From a checkpoint of a small mixture-of-experts model trained on Wikipedia.
Training: a variant of Muon for the experts, 299M tokens.
Below are experts of layer 7 (counted from 0) of a mixture-of-experts language model. Rows are named up (a neuron's input weights, with its number) and show model dimensions 80-159. Each number is 128 + 24 x the weight over its row's rms, rounded and kept within 0 to 255. Numbers have three digits each.
Before each expert's rows: a language model's description of what the expert responds to. This comes from a sample of Wikipedia text that the model never trained on.

# expert 16
Description: Spaces before numbers, article a. Bare space tokens before numbers in dates and tables, the article a, and was or is before announced-type verbs.
up3:138124141136142123125144129101112129149152151101108122115109109126092126088119113078144136111119124109125157164128114177166158133092087130128159112157126127130106092134110132150191103126106091108152145121110113078129129164153154146149155133

# expert 3
Description: Mixed content words. Scattered content words and prefixes in prose, such as failed, Con, Ex, pre, radial, money, draw, also directional particles like up, down, on.
up0:117132135104144122166120143102172129098135148104144122131130154105144116086173134145143104107119153126151136140155089122143104160122122096069140106126159131107119161166127136130147152134135126135108117148147116104130161150133135140107142117

# expert 19
Description: Months, dates, table separators. Digits in dates and years, month names, markdown table separator rows, coordinate byte characters, and pieces of names of places and people.
up0:146143109129125111155150166121136126148142108140175113158145060081143106097082145109162118128127093072093129162154119172114100124143156117108163108117100108140083157141123132152144144141113109120081174140127107125137124136117146138129123133

# expert 25
Description: Line breaks and markup. Line breaks, table pipes, == heading markers and list dashes in wiki markup, especially election result tables with party names.
up3:200147130145087130173129109137141122135128156109144116135103126102141126155155117139102085096102154105117106127105114122134138128110146110081145129149138158127105142095107134151079131117128123133163133126116101113132169152142170124155172102

# expert 24
Description: Sentence and row ends. Sentence-final periods, row-closing table pipes, newlines before headings, heading markers like ==History==, and section words such as Background, present.
up3:086143114145118113172128177096160127156136133104143130160083131068086118100154148066163070128168101104138128102121121134085125150113107122096114097130139111111103112121127122147135106101125085124125122132111083076139137154103173079131099104

# expert 4
Description: Name starts, auxiliary verbs. First pieces of unusual proper names and taxon names (Bro-ido, Kh-alsa, Mic-roloma), plus has, have, had, commas and rare cuneiform characters.
up3:148110164119131114097129131134145090117187183122108127147149140119141139139107099103120120110137117096145134177127112155122131150092118149142138103116141135109132140155117133117172087156137154159171100122111137181137114074169127095086144153

# expert 7
Description: Capitalized name openings. Opening capitalized pieces of proper names and words after dashes or quotes, such as San, Br, Qu, Mart-ian, Harm-ony.
up0:163111144154114127133104142103138106107151143135115120131112111134123145141156144101110121118105134114123138163142092142164145118112146079096106118149126117088143126160137093113138129142116125133125124146168168147145144153091153094128065143

# expert 12
Description: Line breaks, quotes, headings. Line breaks ending infobox or list items, heading markers ==, apostrophes, opening quotes, plus prime marks and pronouns like he, you.
up3:102118135127114128121148173137125118131175104077131141123118105125109136157176108095162129126120130149161103143119131134150093159119116110142115123145114108155140128164087125127108125120115132168137093113106111079120134162160127104138131126

# expert 20
Description: Articles and cell-opening spaces. Articles the and a before nouns, and the space opening a table cell or value, such as | 2022 Beijing, the soil.
up3:098137126123087109146139114116140146121116165149122165165133117138139104159125148071136139112136134147154141101149091134128139143087124098126127127117134120132153131159142126141146172112080120136174153130113099143147108145097162124159164184

# expert 22
Description: Parentheses and spaces before years. Opening parentheses and spaces before years or ages, as in (aged 90) or (1951), plus slashes, dashes and infobox labels like Density.
up3:148108099161163100174143143164121107135109108075134127157142118127093151104130121119124115129090148140143140147163122136167112148172125105102125149089167133139144155117111106089132103129105086156140058168102137100110117104132108091076113098

# expert 17
Description: Mid-word fragments, foreign script. Middle pieces of rare or foreign words and transliterations, table separator rows and zero digits in codes, such as Jhabrera, pacified, ENSG000.
up0:098118115149120077139102132096170132142106106116128143139136123103116112120131104094166107099103119134118139127171140150145151114130141126112094111119148112144151123167118134153149127138128107162131101165166110113142151119142133156120152132

# expert 18
Description: Articles, determiners, election tables. The word the after prepositions or verbs, other determiners, row-ending line breaks, and election-table terms like Turnout, ±%, Conservative.
up3:098130165099163157167068148141102105171130090124143145154145162151126101111134108120097091124121130108148153191150113103091124116124139134083099141126134121150127128123101130144112142134098112124140105114090089119157131137119145135100141168

# expert 5
Description: Word starts after prepositions. First piece of a name or noun right after of, by or a colon, often foreign names or odd bytes, such as Beng, Oirot, RNA.
up0:134116089155160136171076144097146114106133151127161159137145097121106142103143139105179110089078120118118100129148111182133102155087128135118134152084117105121101180129095169152116077125090153113129101160131133093141135179131180109157087109

# expert 23
Description: Proper-name and phrase completions. Second word of set names and phrases, and middle name pieces, such as United States, New York, Maria, Education.
up0:099089120140077111120128087112140192113124160099129106109130073085112054137127112090094130125146142135181145144155107141130149132158128125139109147132103112141164166071115137126114086127119094082158205129152135088140148152129121124155123168

# expert 21
Description: Nationalities, parties, organizations. Adjectives and names after the, such as Republican, Labour, Australian, Army, NBA, plus country codes and digits in tables.
up0:121122132112115100122120197157109135121153170115146150101152141094115083140124108123148097149112093182122121152131139138105122096125156126123105097130131127106105127164108123113123101126110091171135137112090132106190148147116131116128100137